config.yaml
n_layer: 11
d_model: 224
n_experts: 64
experts_per_token: 8
d_expert: 64
d_shared_expert: 128
activation: "swiglu"
moe_layers: [0, 2, 4, 6, 8, 10]
router_score: "sigmoid"
normalize_top_k: true
routed_scale: 1.0
balance_loss: 0.000211
balance_bias: true
init_std_router: 0.00896
lr_router: 0.000359
n_head: 7
n_kv_head: 1
head_dim: 32
vocab_size: 32000
norm: "rmsnorm"
norm_place: "pre"
norm_eps: 1e-05
positions: "rope"
rope_base: 10000.0
rope_fraction: 1.0
qk_norm: false
attn_scale: 0.177
tie_embeddings: false
parallel_block: false
init: "normal"
init_std_qkv: 0.0334
init_std_o: 0.0
init_std_up: 0.0334
init_std_down: 0.0
optimizer: "ademamix"
lr: 0.000483
lr_mult_qkv: 0.7
beta1: 0.9
lr_head: 0.00335
grad_clip: 1.0
warmup_steps: 286
schedule: "wsd"
decay_fraction: 0.767
decay_shape: "linear"
final_lr_fraction: 0.05
batch_tokens: 32768
seq_len: 256
doc_mask: false
z_loss: 1e-05
train_tokens: 306700000
steps: 9360
dataset: "wikipedia_en"
Below are experts of layer 8 (counted from 0) of a mixture-of-experts language model. Rows are named router (the router's row for the expert), down (a neuron's output weights, with its number) and show model dimensions 0-223. Each number is 128 + 32 x the weight over its row's rms, rounded and kept within 0 to 255. Numbers have three digits each.
After each expert's rows: "raises" lists some tokens whose logits its average output raises strongly, later layers aside. This comes from a sample of Wikipedia text that the model never trained on.

# expert 33
router:053129150082070092089147141158096155131183153123084093085081133133167117126105152112210123068111120132149133156132130095109124146089125170114112071158129159060147158179153152105140176134080137108118151130117152159189123094102146113194135143182093125086177105144055133119110103095128130038165142124184086134108090117059127087094108135076140108127129102150172112131118127142115156188135138095132136148170114120154118085126145138119094141182118131211124130135133106094135093100120162119140087175147121107127172114160222071123109139089120135106187084088139106086164130125184141128052069124136154099168126105166141119115186139114092141158146117140093083111084101190171115144135
down6:102092109117146152114133128104126145163125109159158077068108114117143183101110068094185148121090103153147055162137152125113134151139149160091108171185130121123102131111154129184121137152107162103144113106119107155134123139163100103125108165147045119087136100142109140111157100113158148115139149094232137111138190109052115069159134121130044105091148169100167107096127144092138116207123141150191147172164116133155083182108152081128108159127148126170120162139134128138151102122100117134115106114118126168207113110152114082080165132097102140133174125099194119119195099190149123110140059096087171079171116094136146169076193139131129122203100082090110120079105058100119115122139
raises: ",", "\n", " ", " and"

# expert 37
router:113185175109125109158107115157076150141156116078122144161120170123150148092126179098121095074087116168131122115181116132153149084080092160182131060135170147141119109153117166137114132112156064177093165147137153166066172154090122096206177056127091086091115079142147146150104158024137125097120118146133092093090105150145071111125127154119179107157159121126071138114108114116180138141186175118175086147096114157095118041096112148074101154143100146166146096167111134111117155119096182118093135156117172083117105153156173087167042112117179129093154128115109129119118162103186158142157138170156150156150109071124103156110156164155141152148128158181100095134097130150150119115166
down1:097115118137170103177131115146130130144147143136091170117144168150150108103160137148167178098103170187163097142153174144100125087128101181135101121103108055134132141147192076124213214139117090183199141140112171173086138180138127150126230163134124135101138117116155108120171113116157140098039141087167051173126175146099178120090089160149125100113129091122155143164124115139129156200140111128130124096145113125108157074147109151103116095076152157086182161165088152102118111150169127164142128100126170094057102099118113162129133149102137123173150142126156173138129152105142095133120144165132161090129081158082130087074163125123113166079044151144123144101167115178162104120096
raises: "-", "\n", " ", " the", " of", " a"

# expert 18
router:043143143081098093078144130129096142129148141119035101109115125163177080126099155114200082103097107176126161170133116104129113149104130172120102074131102161101121145166144170113139186156087129110107159157136144129180145110111168168178135156179082122106191118145082150152119113048112096066153136140162138165071135130057137082080105132113129122089142144143115047148112135130128148211167128102113131145167131136136100131105171094096063137164090144170128099149106158134133091083130171115110098159121129101156152104166204101102110112159131119140153105111125116089152114136163164120083110135137181093202132091197141130163179151132123172174141142175154113066149094146120069104134
down7:055127168145137105141079160137138144177092170133151135171091142197085173052101097147103129147175109159113137143079153096121098131078156105102103092115094105112153118087143144144140096119105102077156107133134110080158123106105143124098184143071083095086106111125148095145142156202103150129062089146127033142127117120131107143164143130131175110131120174016192143122183082166133110158111131194115169101130111094063085190166105090151119141185108104178151139145155140149104113150147148109163094135139101069102136092153168086150173146137145158117088096130098142173098081123119119152119137153146136182106119101112150119140125124068134130152105125199074135122151162066094133120080
raises: "\n", " The", " In", "In", " the", " "

# expert 11
router:107165131128145105137102182190141117115128146125100120107088160181157117119107174150171153123119124235142158122106090106082066097094142137100122114139151111135157128162137151090163162175106092149090146109097184088158182112104144129196136128152099100122153083139108129134058070087121127062129108151164092138103129163125121093077111131140137093104099089146047098092171125145099191152143110103137140174156166155085117149118135116113103159123160144111157125169117136159027113130101157102154154132136103110112157130178118124129115106117186104103129073114067107060139095177164182135101140155157184121103042131154179159096135162091175127136148142175118105115125118211153117115057
down3:135101143145166129095082135112145157174110152185079136140144074130147125161110124130182133177108137149122124109114104158070136180142109153108094151145084117133126158139152123047162144116150118079172157160152120106175153080147135120087157150095209097121079133165115151137116129031119119099144137125156144151104160081155161082087170096135121057044104104139126086108136150073104121142192076118088148135119057129150174120158158103204091056167098102098159168151117138127084097077110115074178173132146097170098119132145077140131114075120102121106119106135117135051155089137155118120200086141168097099138092140143127175207120096076109113112124130109118107149154110138116113109085
raises: " other", " the", " a"

# expert 51
router:081169168118111098099111149109128161145160178109120093197187170137198146108101191109137083145142138174136150166145118105110130100029067133120128134188145144093202160110138169106116177152117088144145130129083181155091153154119125102215154110170083068129156089130103141115122129103118120083127129117107108191106109149052094106091106141134166130119127078105101098130105130136140143160152144093095115128146162164130116061121155121085116155162078141142133124174175211106114185106125187124082132152173193107139141109147125082174088112130168091109149126111087112152141112065173158122156142167125164088144132132169124112086135146101178149139166182139107089082149181152140095124160
down2:125165140129118116112160079107077128143107099126143114194125096134098179124057131186119111102116077120131169124111156161153132180138179144109169117106157177126134148146108063114145104175113056138117086077172129091130116164123145121164138100158121154107128115105158144158105122179128142154130149097145112088118104142190158135187165146158136201107175114142086141105103145083092150158119095091153200166086106119105129109137114121115108097113136076156130053159151091121115206089149084187124132133118129138105120149098117170110161139135080134133174142101183165137080155058040158138205085150168087083154080124120045134141148137115106108111110152071128141134110123227085127112126
raises: " the", " ", " other"

# expert 35
router:096176141113075129158086157181100117127172149107129119179087118124121148063125139114115103099125125230148146093106104109123109146168083136177117084144195166060189117138115174120136145135135119211101168142136183146092177094092102111121156137169152115133169071115108108113122117043103132090147116156161070134107083129103073094045104152100123106136090066168084123144137176138144147159162086089140070142082134188136120078123166159086092167155137131142162083140092138145108196112060150110109118174142157108125137140160151164132146096132133112059151044130123094109169125126160176145129143162145149119168150143180182147150115151164144138119137147147108101103131134164117094121139
down3:216084171165100123157175133156182138094110190090175081144137179140131129084124165152101181074135145128164160139196110122139135132163153077148110108124084198119145109117091109157184096153168123152157045090088091129143087146145162119107111124132184150097107108182124123127110120151115128155112109109113133116153141099172112120112131110107125102138081105133133115144089162131192188095095129162151090129067152135119111089149137131151142159122132108123069146122107142154020110123144157136167198120111124143161145115147129143126115147073176141162105169135153127112176168160137140178191130187118101159109114108189203118177146155025132171105108129075133090125107136154117076103152
raises: "head", "As", "\n", "side", "present"

# expert 2
router:162156123150113131133090160134110111117157138114118129142108148099135096112117147128117105155099098152165130147170112124084102105015115118152124164159146128108169158141089175090137175199117085153128140152124182166115124102079140079193177108164111122140179105168136142099107121076129138094116143172165060123116125219143090095094134117160176083158135099127087124130113121143163149173159128101147126130183147149096119110089114117067098133110146132116182120157157167127000187082095146079107111188126172144125157115109122121176103114114163117102165111140043083074144122131145160137073145124106139133175136136186140110096160148114118143121167163154138093159166154117127084149171
down1:143127146111148092063136146075114127169134177117198174152089184162121094119145139197105176175094088144112170174122142150101143048115158172084185091127107117120102144126111118118117121129130124164153138135180149132159123148113105102166122119149100142104101133135138070165173126126092159146063074124181148125135124148245110101204135102148071144159130114176154173151106139141118088105101104108136062157181094146072147194113147120101102173149125104069156095115169098196118126087106093078149127131137069109151120168125155102145138116210143123069119158155139136123119146196139122101154079075060170117123105112113133113109123112149129142145109090145155101150102122114107172112071
raises: "Scientific", " her", "=", " |", "ed", " the"

# expert 62
router:112177151039165084112115105193144173140174155112111091141112125134155121139096159126126119135121107118129159133113081108111063130094122158108099095165129095093138165179071190130160169145125136137130126152136171213198141100123106129149135139110087147102131126117044154118115127097134105065106100132155055115138101146017085131118117142126162143108107086129141069164155150142113139178110092121079145170180110155116151070088169147088085146113106071123129117166157171082081097115108167113073133119138148133158128105156168121148108118100153133102136111093077124131146114049146184137069146162134165109163174097152195160139119131191116157144167162157120098115134157177132089065134
down2:054166108121133165176140149121136116155130146079114111100092153099116131032158104171130138126152083153105090187145123141163136138185169108075115102080113142133092126100079124092125135135109139107148110180098127122142146178140117160134169121153131143101128162175148181162121069153137070145139142116178161108175136131115122156125137094183067144188156142251122168093126136102129112143038120169164142107122127161139118169110111099117137173098139127115068106149188149151177126141152056159133118163121101095175128137127127118137190140176183167079075167189089144133163165131125106121177110100061195107120114134134215130102152130109110091146115119114130105109101079143165139125126
raises: " about", " for", " on", " to", " between", " not"

# expert 36
router:123158170116145112119104126155145135145147175097103098151115153150112128088118172142151110107103098179141187146190086089100113097053113167146106068118179159140142112119111137140191149147078089109088176200110191093144181128106134105193135146110094101081167075097065151148117152127092154107120083183131067189113124182081124137115123161080173093113133087165116138070173089131151147169178098068146154133154097130159080082083115114139140151138103135148160099134137160118137150134114126172118117143129163093118139096173091072168133116164171101085145106103047127095118128104167154096091118152159152094094115098148189117072145143131212150141128165168114086110138129166134062126128
down2:138097137135144151087066125101120200178167131130114094127143093179120100153079122151093143165128080129102087109124195124176135169113117130094137119167114121101182113110054125090116142157106082103093114121133171122171195090120123059123136146113140129124185117174181104156142085077127176067163064139110069096148140155139103125131177173095134186090092153129168098162128111123037120155084099127112142086115071114191109111126134098175134108103176131127100128076179151121128099082122068134158100132075139089160119174195135098140140076104111105089084100191089131154103116129122141181191124071130098138138083100142125104126124106170103110127138128148079151109123078125114172136088
raises: " a", " the", " an", " his", " "

# expert 48
router:035131148137162088142144155157118100149128130079080167137155149171134156119109117123181124074085143160153142114149109128137146079151045157139124080158153184129142154141122126107151138157105081147084183167128134161101173145105125105166151094134138095106132105133095116173077111011120141135139096169173128144064155140124117134105135153124135134143093110103101113132163132137096099109146153117144074174122117131123133100129181162071089176123128147159135104125143134098091184096114141161105104126156188111144118123142136138143050117120185153106203040076082144127134125057192123140060112176174158079155117134177110135100162195163139185162114161133078113103151136169080098133124
down4:151138096096116130148123084122064120117136149104146148126132096075158096079208074130132167166177155094096156179135138086121077116164186149135175192071130143119109108175101186102122147122120147107204121098146100136097159126187106197171094144137167098129130116156140112125116093152140188150109134169138024099096062099117128196102139121132080114111099146128077090072123121101056087144127097114141163134122127153109146191096133122196075133105144079137109098092097115131160162091136144107176144147118085176173155155154149125105131169137170147124102133095094142121117136201140160112117170087176059164147121126108122140119100161114132133162141091162097099130166096090072149138164
raises: " of", " a", " in", " on", " over", "-"

# expert 5
router:117102149113131126070093136115116095123173133124093127153115181113101127077122182134131108097109146174091161121160087091143134126150060134190127100074155204148138098194108153102150096156080088128083154162159116135129165096082178115151189116149071148126132139144122152174131065024126125107140134150160097154100110127107125147079148183110132120136111087145087074125119117107146132164128170116177070157135085152162096066091154155090123124123144115138168089164108151097129160146099106090129068129152144098111128098177174154115140143130204103061205104118141130137156111123177125156110081142141164130196110091123133140133156197188164162109152147187134099087175163193126110145141
down1:120093131177130092140139106181114158085193120138109137138134101097117155132200167121124136092110088136085131159117156134104151139133078110110151144126128104123124091122120081118125082133145179125139135102202148199106143071123107154097156080161113157130122108142141110143097162121102077143112183144183132124147181132116083163104114136092071166185132148168134131102100115135176154108138132185205131102145125112128125166179102161088193109171191094106144086189097151104093156134085167083092110134197128141122179147167181158119108199094084133151165165156200142091192082086087139121041093120152118139095197141140146106109114172118106141153130156194094107168162106110119115149143
raises: "|", "===", "\n", "In", "D", "-"

# expert 43
router:092179134088135103124117125167151141147153146125105148172119134153163139104106168119085109113137081156145162122125097139172048142079094121152099046155128091097176145158134173118121166122086146206153162129138165161178142126104110156104117168113086126094156080118088118132104117064119120075111100131095125130121070179082064110113116147091170126171100076089181122170154110140133167165132082091105166136175103177148122100112107134119140138119107115152119162170182152085049100128174153126095133154198125103108139140193141105157118097095123087080146115097065135120112133029145174109082135127137226116167115112138157164137120129198148143130176163149106132110122164167105100080133
down2:111161132162115152080132118161063079113102109097086125081132125137171188144124095138048091154122108146127135174131136154098121162098142141129125159162142112151135136149140088079174137124110125173134215162095130075148173104102127114148155116142128144078155063095154116170097139107134176126108187106161123131202065089161130145051163147190130093087132138094103097142133176131066155154163067148155152144093080043179089105118168129136131148147169096152128123113094117124146132152110073178147137093120142149137120130180127079037129095173148138090152166077132120094120175143136076135187132153164156157087101123172143105141156062123139128126150154103114138113134118186099167132060
raises: " appearance", " actress", " ever", "ness", " crew"

# expert 23
router:093157132109114119114103179119157124141153143123057114172160134166158089105098143140144078134120118168132194174175117093132088141107124145154077099153091154085170141125102164072151177162105140130102143145100165142140145087078148134173152150151115097109189118163068137139142132057098112077145139209114142175090120175111121111072076135144169151115155109121148071107109129141110167205141143129118095178148146151137095150070148137074070137176110134155107091165118146122098151087118169115111140156110152126145127091166156116127102093139173113144147073119107090088102072144156177147103140095142160109223158083185100089142136152122146187153123178190160141064158132117094048100150
down4:108109108120119132159099147120148147150079194132139127147091140212140118156096123163160059073138132123127087092124120143142151161120169152076091190121105149123157134093141210147193147087105111091145126125134155137127160129186142077087128118108089151119134144184108142149198127071116098106153173171083154150121146150152067078190125110172133115113148104133133156126098162109168135118128139132118135133099176152158067161113157142149100157168144135126065141136116123157123096205072124169134172105088099147166131101127112175183124124170105163205079117162175090096076165184121136128142096081119147123128128108131136157167098166086097120132146173073108128103100051026115114136172
raises: "\n", " In", " He", " The", " It", " On"